config.toml
experts_per_token = 8
router_z_loss = 0.0001
head_dim = 64
vocab_size = 47622
grad_clip = 1.0
final_lr_fraction = 0.0
Below are experts of layer 4 (counted from 0) of a mixture-of-experts language model. Rows are named router (the router's row for the expert), gate (a neuron's input weights, with its number), up (a neuron's input weights, with its number), down (a neuron's output weights, with its number) and show model dimensions 128-255. Each number is 50 + 10 x the weight over its row's rms, rounded and kept within 0 to 99.
After each expert's rows: "mostly gets" lists some tokens that are sent to it at least half of the time. This comes from a sample of Wikipedia text that the model never trained on.

# expert 57
router:47 49 42 46 42 44 60 43 56 65 60 40 43 58 36 56 28 33 43 42 46 64 50 60 53 62 46 41 62 29 44 43 59 62 58 48 45 46 58 35 41 31 60 48 57 60 30 46 57 63 53 50 50 51 46 66 63 64 72 46 41 63 49 59 42 55 41 38 43 67 64 56 61 53 65 63 69 46 42 38 67 44 41 57 45 52 55 55 52 52 65 53 59 42 42 61 48 52 41 68 51 51 60 33 48 57 56 50 40 47 44 47 61 41 58 58 45 47 61 46 47 61 44 55 67 43 40 50
gate0:56 38 51 59 47 51 30 20 59 53 48 73 43 46 67 56 44 40 48 62 46 42 32 55 54 66 41 40 53 52 44 57 37 48 71 45 43 35 50 24 47 57 59 63 44 56 39 48 44 52 49 42 51 67 51 52 43 41 57 36 68 46 42 53 66 59 40 53 67 61 40 56 63 42 26 49 43 40 25 48 53 49 49 49 40 54 54 44 50 46 58 54 68 35 45 53 42 56 38 59 43 54 59 41 36 48 33 61 34 39 51 53 56 54 49 46 40 73 47 35 66 54 51 63 30 55 60 67
up0:27 49 42 35 47 43 60 66 54 46 59 50 56 56 45 50 55 55 72 47 63 40 52 82 52 46 58 67 55 46 50 56 38 62 47 34 49 52 61 57 55 53 54 56 49 48 52 45 53 28 52 44 31 45 55 56 47 41 59 59 63 50 43 53 52 48 58 32 71 41 38 54 61 53 35 42 50 49 67 46 47 43 39 49 26 46 45 46 60 34 38 50 34 69 64 45 56 58 49 36 49 44 55 42 55 44 63 45 53 56 46 35 50 45 49 65 61 57 57 62 54 43 46 62 42 61 46 63
down0:53 68 51 45 43 52 57 59 55 54 58 47 54 55 42 51 60 52 39 67 51 58 54 45 37 69 54 39 46 39 49 52 48 31 68 57 59 63 61 55 56 47 58 51 58 52 57 61 39 48 49 51 44 33 46 47 32 53 72 50 51 48 59 67 61 51 57 56 50 39 63 40 75 49 33 44 51 63 45 56 49 52 58 51 48 55 48 60 43 63 37 38 44 65 44 47 47 37 45 50 35 70 51 32 50 39 42 42 46 53 51 66 59 57 41 29 51 47 60 45 51 68 53 59 54 68 50 36
mostly gets: " to", " during", " when", " into", " up", " against"

# expert 26
router:53 53 32 34 53 38 50 40 47 55 57 49 40 61 30 49 31 42 28 48 50 58 47 52 63 63 43 41 53 40 52 44 41 59 49 40 47 49 50 40 48 29 53 43 56 54 37 49 63 64 57 48 47 49 55 69 64 60 62 47 58 57 45 61 39 47 52 41 44 53 58 57 50 49 54 59 60 62 52 44 64 52 43 42 40 48 61 48 47 66 69 49 43 41 52 52 42 75 58 66 52 54 53 27 54 63 67 45 34 34 46 44 52 44 48 63 49 45 59 42 44 56 45 50 51 48 43 52
gate0:43 49 43 50 43 48 45 47 52 56 54 55 45 41 63 64 36 43 43 44 54 42 49 50 51 76 66 49 68 45 38 70 42 57 62 47 41 59 65 64 49 51 55 49 43 65 32 32 53 45 37 47 52 75 45 62 42 47 57 64 47 44 44 48 41 63 56 53 40 54 54 67 47 65 44 56 53 42 34 45 52 54 54 59 72 46 57 44 69 49 39 64 56 58 68 40 32 60 53 68 56 37 67 44 43 53 56 48 51 58 65 45 61 33 49 65 37 45 52 51 37 33 51 49 51 34 59 55
up0:42 37 61 43 54 43 40 48 43 53 69 47 49 44 53 55 60 28 39 43 38 56 52 29 47 68 57 54 64 49 58 48 44 59 54 54 44 51 35 53 61 48 46 55 31 34 65 65 50 42 62 41 47 58 58 55 46 57 65 64 58 52 50 60 52 34 51 47 44 62 50 50 63 43 39 51 44 64 46 46 43 53 72 36 43 46 61 57 38 50 35 63 48 55 56 69 65 63 52 46 67 59 41 59 47 48 45 69 61 59 35 29 48 42 50 48 57 62 37 47 51 56 40 64 57 59 52 39
down0:37 49 44 44 56 67 60 43 31 47 67 53 49 32 58 30 52 44 51 47 43 58 47 70 56 43 48 57 47 37 42 43 38 68 54 61 57 39 33 50 54 52 64 44 56 36 66 37 48 50 55 45 66 49 45 38 62 45 44 27 53 63 62 37 45 51 46 49 42 58 42 43 71 45 51 53 50 52 36 49 48 35 45 39 47 52 40 37 49 43 48 47 55 61 67 55 52 37 36 37 59 53 52 52 30 54 53 45 42 35 39 46 52 47 66 60 65 57 42 47 50 44 56 57 54 33 62 59
mostly gets: " of", " in", " on", " that", " at", " which"

# expert 0
router:55 58 43 42 42 66 64 45 54 44 59 60 50 57 34 65 32 42 26 44 52 60 58 41 45 59 45 27 61 57 64 26 46 51 51 58 51 52 51 42 50 45 37 50 35 59 43 44 70 51 67 62 49 52 71 63 62 74 64 39 44 58 55 49 50 65 31 50 38 56 57 42 60 67 51 63 39 67 63 47 63 40 45 49 53 55 42 54 50 58 65 67 51 38 51 51 52 65 51 59 38 39 58 43 47 52 55 63 47 48 55 37 54 33 60 63 39 41 61 44 41 68 34 46 50 44 48 64
gate0:65 55 48 66 39 52 69 51 26 38 39 52 43 57 36 45 45 56 42 35 38 49 56 51 61 53 49 48 63 52 65 44 51 39 52 52 44 60 47 37 60 45 41 48 44 37 64 54 45 53 46 58 52 49 55 59 59 57 50 50 55 32 45 36 43 58 32 61 59 63 45 35 46 23 70 58 46 65 61 64 43 67 50 41 55 54 49 49 47 39 51 61 62 51 47 72 44 67 53 53 60 41 62 42 64 44 72 44 57 63 53 42 50 46 57 65 51 60 48 42 44 47 52 35 52 38 61 53
up0:56 48 50 41 63 46 44 42 55 39 53 45 47 37 54 60 51 57 62 29 49 56 43 55 40 53 47 59 27 52 64 68 64 55 51 71 48 27 39 66 33 25 49 42 54 59 54 49 56 59 56 42 39 44 60 57 33 51 56 64 47 45 66 50 43 47 49 43 38 48 54 39 53 35 30 52 61 35 57 70 54 58 43 49 44 32 51 62 41 64 57 52 69 37 67 14 64 49 53 48 42 73 53 57 35 48 43 52 44 62 34 49 41 50 54 48 69 41 55 42 49 46 47 47 49 54 57 45
down0:49 38 48 35 64 61 50 51 38 62 54 63 46 65 49 60 41 38 65 49 50 51 55 68 57 65 43 53 26 48 59 39 49 35 47 32 55 61 51 46 44 58 48 50 40 56 46 44 55 42 50 46 46 45 41 48 71 42 46 41 50 55 40 60 57 54 45 54 33 72 35 61 49 48 53 69 55 53 51 52 65 56 53 41 35 51 52 52 73 49 48 50 54 62 58 63 56 40 59 31 46 47 53 43 31 42 53 60 36 51 59 67 51 36 45 61 56 28 56 45 69 66 55 67 46 45 53 68
mostly gets: " for", ".", " For", " than", " over", " without"

# expert 50
router:68 42 30 14 38 46 50 60 57 55 54 47 66 56 34 61 34 43 28 50 49 40 47 52 42 68 36 32 65 47 80 37 60 63 57 43 56 56 48 50 62 42 44 37 58 59 42 52 57 55 61 41 54 52 66 46 60 49 60 44 45 49 56 52 55 48 36 52 44 45 46 44 39 60 59 52 56 55 53 44 65 30 42 47 57 47 50 55 58 61 68 60 58 43 51 36 60 53 63 47 49 39 61 32 51 60 59 63 59 46 54 46 59 32 61 55 48 57 72 57 37 74 64 37 50 58 39 78
gate0:64 73 47 62 42 63 63 54 52 46 57 37 63 48 74 71 57 54 39 41 55 57 68 57 42 56 65 44 63 43 43 49 48 41 56 65 54 49 55 52 48 41 47 50 47 43 60 43 59 45 40 50 47 60 39 34 37 51 63 49 61 33 60 46 55 45 45 24 54 48 44 36 49 60 22 39 50 40 60 38 44 44 59 42 72 61 53 48 67 49 55 53 49 57 43 44 60 49 55 51 46 50 60 30 64 40 52 32 54 57 62 61 39 54 43 36 55 55 44 37 60 57 56 29 48 34 59 76
up0:68 55 68 39 40 35 33 52 67 58 29 48 53 61 55 61 41 28 51 57 43 69 39 43 54 47 59 57 54 42 62 56 52 50 55 59 54 51 36 52 54 50 47 51 34 69 41 53 60 41 28 59 45 68 53 44 65 32 60 59 51 70 43 48 41 47 37 66 33 62 44 49 70 61 43 54 57 46 41 35 51 60 52 66 44 71 47 53 48 47 43 55 74 52 59 45 55 58 49 55 50 45 63 49 62 53 44 51 53 51 63 54 54 42 46 44 63 46 30 57 50 52 70 65 39 45 46 48
down0:56 66 59 50 64 34 54 47 56 54 43 26 48 73 35 52 56 31 36 54 45 63 44 51 34 43 62 58 50 57 48 64 56 49 48 56 62 38 34 63 69 46 51 57 53 59 51 65 51 57 69 32 50 24 45 59 50 41 50 48 47 36 70 36 46 39 43 62 62 53 60 52 43 50 64 45 44 45 64 30 44 66 51 53 42 40 43 54 53 29 56 42 56 28 32 50 55 48 57 71 41 63 47 59 24 55 55 64 25 60 57 51 63 46 35 51 45 44 64 34 40 59 38 55 55 46 43 54
mostly gets: ".", " but", ").", "\".", ".\"", " =="

# expert 15
router:58 52 43 64 47 49 65 53 51 40 67 56 51 66 28 69 25 33 63 54 55 51 64 36 51 51 40 37 47 51 67 42 49 54 46 46 39 57 60 43 44 52 34 46 47 53 55 28 53 49 65 53 32 48 62 62 54 71 58 48 40 43 44 43 58 65 38 28 38 62 54 51 40 59 53 51 50 41 71 50 50 42 47 42 49 64 46 62 50 60 47 56 46 50 43 57 54 64 70 51 26 43 61 46 54 52 64 40 37 51 39 43 55 45 61 55 47 46 66 53 35 63 42 45 34 65 42 60
gate1:41 48 64 55 26 45 35 56 39 55 39 54 43 59 47 49 49 49 57 55 47 60 58 45 41 56 49 60 52 53 47 48 58 41 57 56 34 68 60 50 38 61 39 63 57 47 43 43 62 49 48 66 56 59 51 52 64 65 63 52 47 50 56 32 26 44 46 33 66 45 65 55 52 66 58 35 47 57 64 57 56 51 44 41 52 73 57 40 42 47 32 38 38 50 44 55 48 51 73 70 38 59 53 59 63 67 49 28 50 52 57 44 40 56 63 49 48 56 56 48 39 55 62 46 43 66 48 61
up1:45 45 61 47 43 49 63 55 52 33 16 62 45 64 49 58 69 36 49 51 50 42 50 40 29 61 43 67 52 47 54 36 47 61 60 66 59 64 71 55 55 54 56 45 55 42 55 68 45 51 52 65 54 50 58 55 51 37 51 56 66 49 44 35 36 39 61 61 57 36 58 36 60 52 42 54 57 49 45 61 65 34 49 50 70 68 44 41 59 35 42 47 47 65 46 48 61 52 65 64 34 51 30 56 56 36 56 54 57 39 51 50 35 65 43 39 29 34 47 67 27 49 44 41 44 56 42 66
down1:42 49 43 64 50 57 52 55 44 69 49 44 48 42 55 46 39 44 48 31 50 47 54 40 59 54 48 41 46 45 57 50 65 45 42 46 49 46 43 55 46 36 56 62 39 63 41 42 49 54 53 35 46 52 43 45 53 53 37 48 58 67 64 47 56 57 40 59 49 54 59 52 59 47 36 47 57 45 47 42 46 58 57 38 64 48 70 51 41 51 46 68 66 65 49 52 56 41 40 58 45 38 56 69 35 58 53 55 39 53 66 53 59 51 55 61 39 54 48 38 49 30 45 61 26 55 44 64
mostly gets: " ", " than", "″", " around", " MPC", " −"

# expert 27
router:67 55 46 21 43 41 65 62 65 37 51 44 61 56 37 58 36 45 41 52 60 49 66 47 52 60 39 31 51 35 68 46 54 45 59 55 44 53 42 43 57 42 32 33 53 57 57 42 58 51 59 57 54 41 56 59 49 60 65 44 30 53 34 71 50 63 37 34 42 59 45 48 44 61 56 41 59 47 46 45 52 44 37 44 68 56 50 37 55 68 65 74 56 41 49 42 64 56 63 58 42 55 74 34 53 65 51 65 45 56 45 47 47 28 42 67 55 47 66 60 48 58 59 40 61 51 62 46
gate0:66 39 49 35 53 38 53 63 47 51 52 63 42 49 44 51 53 40 67 52 49 59 39 64 56 53 45 65 50 64 59 52 52 63 45 54 49 46 48 63 50 41 59 49 41 51 63 57 43 45 39 50 53 58 35 36 62 42 42 52 43 63 18 51 68 40 36 51 63 60 30 67 37 35 45 46 47 52 55 63 50 67 44 38 53 49 44 59 38 51 72 74 61 39 31 54 51 46 60 44 63 63 37 54 43 45 37 69 47 40 42 59 44 53 56 58 43 37 22 57 64 53 53 46 43 43 32 57
up0:33 58 49 56 51 57 51 36 59 54 53 31 54 51 63 56 44 64 36 47 51 47 54 38 37 50 62 39 48 42 42 50 49 42 48 41 49 49 53 44 52 48 52 33 58 45 38 41 55 61 52 49 43 49 53 53 31 56 64 45 59 43 82 55 44 64 68 48 34 35 67 33 43 52 45 62 47 60 40 41 58 36 62 62 48 44 54 48 48 54 36 27 43 53 66 48 45 47 52 59 41 51 60 40 56 47 68 38 49 59 55 33 48 44 48 51 60 47 78 32 27 44 54 50 57 50 57 48
down0:46 47 58 41 46 41 57 57 60 53 67 23 36 47 29 40 54 32 46 58 51 77 61 57 56 56 41 49 43 56 74 37 61 57 48 71 45 68 64 47 48 58 56 52 42 44 63 49 61 50 38 61 49 59 57 55 68 60 42 62 30 53 36 63 69 48 46 55 65 58 46 59 45 43 54 59 55 48 55 48 59 41 51 48 68 48 56 60 48 55 49 72 50 38 55 50 51 51 43 48 64 57 53 66 46 32 44 70 48 37 44 68 45 49 69 50 39 45 47 42 53 47 44 66 51 48 60 73
mostly gets: ",", " and", "),", " but", " The", "\"."

# expert 36
router:45 57 42 44 53 43 43 35 49 43 51 49 43 63 24 53 42 40 28 52 50 59 46 56 41 64 42 38 48 47 60 53 54 66 47 40 44 57 48 51 41 46 35 52 51 58 36 47 52 56 69 45 31 50 48 71 68 56 56 51 48 52 50 62 39 44 53 44 39 61 43 68 56 58 62 57 58 35 52 27 63 41 46 51 40 40 60 47 55 45 61 64 36 40 45 46 44 60 62 43 41 43 56 33 52 60 75 55 45 44 42 59 50 46 48 73 47 46 62 58 43 59 46 58 48 55 47 52
gate0:35 45 36 58 51 55 53 25 35 48 66 53 58 41 39 50 49 48 45 43 66 41 47 46 47 42 48 45 67 37 43 61 42 60 43 52 56 46 59 47 73 41 53 49 29 46 40 67 59 49 58 35 53 60 58 60 30 55 51 47 53 43 50 61 45 50 53 57 37 51 62 48 63 45 38 27 45 51 50 60 53 53 64 41 37 34 68 40 41 45 59 45 33 54 56 40 55 58 62 42 54 34 63 59 50 37 55 53 43 54 54 24 73 48 40 53 32 43 39 49 57 48 26 34 51 53 59 48
up0:65 50 58 48 52 65 57 56 64 41 35 62 58 57 67 43 53 37 61 47 49 51 79 47 63 52 63 29 52 48 53 37 61 47 38 39 38 62 48 39 54 49 52 38 51 47 42 34 65 65 45 66 42 46 62 61 46 36 37 42 63 65 66 48 52 54 48 43 48 32 46 61 55 49 56 50 55 58 41 41 50 53 45 60 50 45 40 53 50 59 49 40 54 38 72 52 62 34 50 63 48 69 42 59 79 52 48 42 48 52 41 69 50 47 68 73 52 50 54 51 54 54 57 40 55 37 36 65
down0:39 45 59 55 57 58 64 56 47 58 49 49 48 49 64 47 39 53 30 49 63 70 49 63 48 55 44 55 53 54 33 54 67 58 51 41 39 41 48 45 55 28 55 55 49 54 65 48 45 62 41 65 46 62 26 56 37 44 48 70 52 52 41 46 53 54 75 50 41 43 57 50 54 44 46 52 49 66 56 39 54 35 35 48 47 42 50 51 46 44 62 59 41 60 56 39 54 60 53 61 44 34 44 40 53 46 27 40 47 46 71 60 67 70 39 58 32 54 54 42 59 66 67 57 46 34 48 58
mostly gets: " in", " on", " after", " years", " during", " June"

# expert 48
router:50 55 36 31 34 48 57 41 60 47 56 58 60 71 29 61 42 41 43 28 58 53 38 52 48 51 51 25 56 14 60 52 57 50 81 50 50 54 61 51 42 22 33 45 66 58 28 50 56 65 70 48 50 44 55 62 56 61 60 48 34 59 51 55 44 57 49 42 49 47 53 57 52 51 52 52 48 64 43 52 69 34 51 49 58 41 64 45 54 53 61 59 49 41 34 50 43 59 49 47 36 36 64 42 55 52 63 58 57 49 53 52 50 35 64 64 52 43 73 42 37 37 62 33 73 47 49 49
gate0:60 40 38 55 46 49 44 68 51 33 46 37 50 45 37 42 34 71 46 49 41 52 54 59 28 41 59 57 60 38 53 61 40 34 71 53 25 45 65 42 72 53 36 40 46 59 53 59 50 66 42 49 54 43 48 40 44 54 57 47 54 55 46 55 49 56 53 56 50 27 51 33 48 54 49 49 44 59 44 42 55 57 60 55 27 43 41 46 48 47 39 44 57 64 36 56 47 51 52 48 54 51 50 50 52 52 46 61 41 71 50 51 47 53 22 59 31 31 63 58 47 53 54 55 60 67 49 41
up0:43 55 48 49 53 46 49 27 54 59 60 44 61 66 53 59 60 41 42 55 53 54 61 50 72 54 35 50 48 63 59 44 56 63 31 41 78 43 46 62 24 44 60 50 50 41 33 39 44 21 54 56 49 46 50 65 60 49 46 63 39 46 40 44 54 50 48 39 44 68 56 66 48 51 63 47 58 46 65 42 44 51 46 49 80 73 48 50 41 45 60 47 47 47 54 48 49 57 50 39 43 39 38 41 65 48 53 34 60 42 60 45 60 42 65 39 59 60 37 32 62 58 37 50 38 36 56 61
down0:49 50 56 55 49 45 43 56 49 38 55 46 36 51 49 52 32 62 46 39 50 56 43 52 55 56 54 62 53 50 43 46 58 58 43 34 38 54 63 45 40 61 36 44 45 42 52 63 40 54 69 44 54 40 40 54 46 62 47 54 50 53 46 55 51 53 44 41 43 46 61 53 57 58 38 44 67 53 48 37 63 63 30 39 40 42 47 50 51 43 50 46 49 76 39 47 35 37 45 43 43 31 60 45 53 33 45 33 39 47 53 71 59 50 26 55 58 41 59 58 42 56 51 39 30 46 47 52
mostly gets: "9", "8", "7", "6", "5", "4"

# expert 12
router:63 53 29 32 33 57 59 27 52 44 57 52 52 63 37 58 43 39 41 45 53 56 52 57 41 70 39 29 58 32 62 49 55 45 67 41 41 60 49 42 41 40 48 60 46 49 36 40 44 51 69 38 37 53 51 43 64 51 59 46 45 57 41 56 40 44 38 36 39 54 46 55 61 46 69 43 52 47 46 45 68 37 46 59 56 64 49 55 54 56 69 48 70 40 32 53 49 68 62 68 49 47 64 35 51 57 56 70 46 34 47 58 34 32 64 63 45 38 62 57 43 56 41 42 66 66 49 55
gate0:58 50 57 50 57 68 56 49 50 34 54 64 45 56 43 61 31 46 56 44 51 44 52 40 48 60 52 37 43 33 55 65 59 55 56 67 50 37 48 46 57 65 52 60 57 42 47 53 47 59 52 33 60 46 47 58 57 50 55 66 46 57 60 49 59 62 42 45 48 45 67 59 52 50 48 44 18 44 43 43 54 46 50 67 46 61 72 41 38 49 45 54 54 50 30 61 62 54 51 43 45 52 51 38 48 59 57 42 67 50 50 63 30 36 68 77 45 48 63 80 43 45 46 57 67 73 43 56
up0:41 47 54 55 42 60 57 43 51 50 46 68 59 57 35 50 56 40 48 55 51 54 51 46 42 49 52 49 49 50 70 51 67 43 66 62 54 45 52 43 57 47 49 49 33 63 57 47 60 41 59 45 52 49 34 54 67 52 64 52 67 63 49 39 51 60 42 37 58 40 71 56 43 31 57 50 39 48 52 24 66 45 54 52 39 54 43 66 55 54 36 53 51 44 49 63 51 49 72 45 38 50 49 51 55 48 48 54 64 54 55 65 29 43 51 52 47 61 56 58 60 57 51 50 62 46 47 66
down0:45 61 47 61 66 61 62 61 54 53 41 25 40 53 53 36 29 55 63 35 56 50 51 50 41 46 38 58 54 49 40 51 42 55 53 67 59 44 35 57 64 65 45 55 63 64 72 47 43 45 51 43 60 42 73 48 46 35 53 57 31 60 46 49 56 46 45 44 44 51 56 46 50 48 59 62 56 57 40 32 50 77 42 52 49 44 53 68 50 61 43 41 69 52 70 53 54 43 46 67 45 50 26 57 66 58 50 56 35 61 53 28 45 44 34 58 44 75 33 37 34 59 53 54 56 58 54 60
mostly gets: "9", " century", "8", "7", " December", " September"

# expert 63
router:55 57 41 54 48 55 43 52 56 48 51 37 59 66 32 73 42 50 33 39 49 46 66 48 56 63 35 41 59 46 84 34 39 58 51 43 40 70 47 45 40 54 37 36 56 62 45 30 35 37 60 57 50 44 52 61 53 58 75 37 50 54 56 54 41 41 40 43 51 46 56 43 49 50 55 48 63 43 60 39 53 47 59 46 55 46 45 43 51 63 53 49 37 47 29 51 57 62 53 47 53 53 62 25 66 58 63 62 50 39 57 66 31 43 43 63 58 35 47 53 58 57 50 46 46 61 49 63
gate1:32 73 32 32 41 55 45 31 45 52 47 63 48 42 57 55 46 56 37 54 53 33 37 33 61 43 63 36 42 49 58 47 43 49 39 61 33 63 44 51 67 54 28 41 46 41 70 38 47 61 78 62 45 66 54 39 57 49 51 71 37 48 59 49 40 52 40 55 67 39 31 47 53 39 81 54 58 39 56 44 57 55 47 45 35 57 46 50 41 46 52 57 44 57 32 60 57 52 51 43 47 57 69 49 47 66 41 52 41 47 40 46 45 58 43 54 43 36 51 63 64 35 35 56 47 53 53 50
up1:55 28 65 71 50 41 54 66 59 42 56 36 53 47 46 41 53 38 55 46 48 66 56 59 40 53 41 59 49 53 54 51 55 45 58 26 63 46 56 50 42 39 61 56 53 54 44 58 62 39 28 36 58 45 47 54 38 48 50 39 55 49 43 55 60 54 64 49 34 60 57 50 38 62 25 42 43 57 37 55 54 36 47 54 69 39 62 49 50 49 51 38 43 45 71 44 35 45 56 56 46 43 33 52 55 27 67 64 64 59 58 53 65 32 58 48 57 62 37 40 34 64 59 49 50 56 49 53
down1:44 42 58 53 57 55 33 36 53 42 57 60 44 47 42 62 52 45 46 52 59 52 56 30 48 57 46 59 43 54 56 42 44 43 40 54 48 40 54 62 46 36 71 40 41 69 37 56 44 49 46 40 38 40 39 35 53 49 33 47 45 58 43 30 51 53 52 38 69 54 42 40 52 42 60 56 51 40 39 65 30 51 44 45 47 51 47 33 60 47 29 49 54 46 54 45 57 59 32 54 36 61 45 45 53 46 58 56 70 46 51 72 56 50 33 63 62 66 44 38 59 39 45 51 54 38 41 43
mostly gets: " |", " —;", " −", " kg", " ±%", "%"

# expert 1
router:60 50 36 47 40 47 51 50 49 46 47 48 56 48 30 65 48 43 41 42 50 62 57 43 45 68 35 34 54 43 59 34 38 45 45 36 46 79 57 42 47 34 40 35 50 53 43 31 45 47 58 45 39 33 41 64 49 53 65 39 34 53 49 57 46 38 43 46 48 52 62 51 49 58 50 55 46 48 47 51 53 50 59 48 54 52 51 48 57 66 57 50 51 53 31 53 61 58 73 63 41 38 66 23 64 58 73 64 41 32 35 56 45 45 48 44 51 49 58 46 60 62 58 64 49 61 53 53
gate1:41 70 51 44 42 35 54 49 34 45 50 50 49 41 44 34 41 61 57 39 33 56 39 38 50 64 71 60 47 52 63 37 39 54 67 51 54 76 58 66 61 44 53 55 49 53 49 58 57 61 74 52 50 43 53 55 49 48 55 51 56 59 62 53 45 44 53 41 53 48 57 33 36 39 62 58 55 62 52 45 40 67 49 34 41 37 37 46 47 64 54 53 64 52 66 58 53 49 43 48 42 63 48 45 47 37 47 46 35 47 42 43 46 57 48 51 47 45 50 37 47 42 57 56 49 67 52 51
up1:37 58 61 52 51 40 56 37 39 44 51 50 47 42 49 43 44 43 58 42 55 47 39 42 59 52 67 59 59 53 62 45 46 61 56 64 50 65 57 66 61 37 42 58 39 68 46 34 63 41 68 59 50 46 45 59 52 60 57 37 58 65 60 62 40 34 52 56 59 44 52 33 37 28 62 47 58 71 50 41 57 56 50 48 49 53 64 64 47 66 59 61 49 48 59 47 42 35 42 33 49 61 48 29 35 39 46 43 48 45 48 46 40 48 46 40 38 36 39 50 60 46 69 54 43 53 45 60
down1:53 40 57 43 55 37 44 54 54 43 47 53 79 66 51 70 46 61 42 57 41 33 49 54 47 47 35 62 58 47 54 60 53 53 53 48 29 49 65 55 31 67 54 47 59 59 59 51 52 47 32 63 45 56 64 55 50 57 61 55 59 51 38 42 56 44 60 57 44 73 51 56 62 52 44 41 35 39 47 41 56 41 49 48 52 45 48 50 35 42 55 50 37 53 44 48 43 39 60 56 48 55 47 70 59 39 41 42 31 73 51 43 39 44 40 58 38 46 61 57 51 54 39 55 47 66 42 50
mostly gets: " (", " ", "   ", " /", "See", "|"

# expert 49
router:48 53 25 40 37 41 60 44 60 47 58 55 56 72 35 60 46 41 35 45 46 50 54 49 54 65 48 16 45 24 49 50 57 48 56 48 64 50 49 46 41 49 46 53 48 48 46 44 49 47 63 47 32 51 59 47 56 53 69 31 37 53 56 49 48 53 42 38 47 46 57 44 47 48 64 49 58 39 58 49 59 37 59 53 63 68 47 45 57 61 69 62 50 43 20 44 52 63 46 58 42 33 67 44 62 57 56 58 65 38 49 59 42 43 59 65 49 53 46 43 42 43 44 34 61 58 36 55
gate0:33 46 41 35 72 51 48 47 49 50 56 63 42 63 58 40 47 55 53 36 64 52 64 46 50 55 56 49 60 63 49 36 34 56 49 47 54 60 47 60 53 56 44 60 57 41 58 62 48 39 72 55 53 35 53 45 55 60 54 51 42 51 41 49 58 46 76 43 52 53 51 36 39 50 47 64 54 53 55 44 56 48 63 47 40 49 39 52 47 57 52 60 41 66 39 37 38 51 46 47 49 45 43 46 51 58 46 48 61 40 78 58 76 54 36 39 54 50 50 52 41 28 46 40 42 33 46 60
up0:47 52 53 46 57 65 74 54 55 64 24 42 47 38 66 46 44 45 36 38 50 42 38 18 49 42 41 54 60 55 53 70 58 52 61 41 46 40 48 29 47 45 53 50 50 50 59 50 65 61 48 59 46 48 68 53 49 57 40 50 53 41 36 50 51 38 61 38 45 64 53 41 34 41 33 43 44 44 51 32 41 42 43 71 52 45 61 41 49 44 46 68 43 59 64 39 47 40 40 63 54 58 45 54 37 39 55 53 52 47 48 38 44 50 33 44 49 42 49 43 45 38 53 54 59 74 45 61
down0:54 53 46 57 43 54 62 44 60 31 47 52 50 56 63 27 65 59 51 31 57 49 46 48 39 47 61 44 48 41 63 47 49 30 56 51 61 63 40 65 33 43 57 62 55 57 52 29 38 56 53 44 52 66 44 43 53 62 56 49 59 62 37 50 62 49 35 56 44 37 56 43 46 42 40 42 63 63 45 66 75 42 56 63 49 60 48 62 38 61 45 42 62 27 35 72 35 56 64 41 44 62 45 57 37 63 57 54 54 47 63 45 39 42 55 49 50 48 37 30 46 80 44 44 64 37 44 38
mostly gets: "2", "1", "3", "7", "5", "6"

# expert 34
router:62 60 40 52 42 46 39 39 60 49 55 37 56 74 41 60 38 42 50 38 51 58 62 47 55 68 39 43 60 41 65 49 36 50 54 52 42 67 48 36 45 45 45 33 57 64 36 43 60 65 53 49 48 53 58 61 54 63 59 39 37 54 62 65 46 58 45 46 32 65 59 48 45 50 52 59 48 61 53 42 51 37 56 54 42 39 60 59 51 57 54 65 59 49 38 43 47 59 52 49 27 48 57 46 67 56 63 67 35 47 57 33 51 31 48 60 46 55 62 50 40 46 57 41 63 60 48 56
gate0:46 48 56 56 54 52 63 48 38 50 50 48 47 46 66 52 28 49 43 63 54 58 54 58 62 54 63 37 51 52 47 39 57 36 44 67 60 46 31 39 56 45 41 49 41 43 45 50 55 66 49 43 57 48 50 51 41 47 60 46 60 60 58 48 62 51 41 57 68 58 48 38 36 66 40 53 28 53 37 37 31 27 51 69 35 47 43 84 34 66 29 63 45 50 64 34 54 49 54 44 45 56 70 53 52 46 48 62 62 66 39 56 49 57 41 41 30 46 39 39 65 55 53 49 52 52 57 61
up0:54 53 47 48 67 58 43 55 42 61 48 68 47 34 79 67 34 44 47 61 47 75 63 62 63 43 59 42 65 33 70 44 52 50 44 70 55 61 67 45 62 50 48 39 52 39 47 63 64 60 52 42 63 70 37 41 57 54 53 63 59 53 47 30 48 43 46 49 64 77 47 39 54 58 32 45 22 50 49 41 49 30 54 54 43 48 58 44 35 62 48 42 45 41 50 47 51 65 48 33 56 59 53 58 55 57 45 66 63 49 62 51 32 71 61 47 47 49 50 42 61 46 54 54 67 43 48 45
down0:38 58 67 42 49 47 60 47 53 40 38 44 51 47 69 45 70 68 41 47 53 48 52 41 36 49 40 45 61 44 52 58 39 39 33 58 25 45 49 49 23 48 56 73 52 59 68 36 37 65 55 52 56 57 63 47 23 64 46 61 55 50 46 61 63 68 60 33 66 46 61 44 48 40 64 38 46 50 56 66 56 49 56 56 44 46 65 66 67 46 46 52 34 54 68 55 52 37 40 56 37 56 46 64 53 51 48 37 54 44 45 46 56 49 32 55 37 55 48 55 26 53 66 40 63 53 43 50
mostly gets: " County", " JPL", " North", " California", " Japan", " Boston"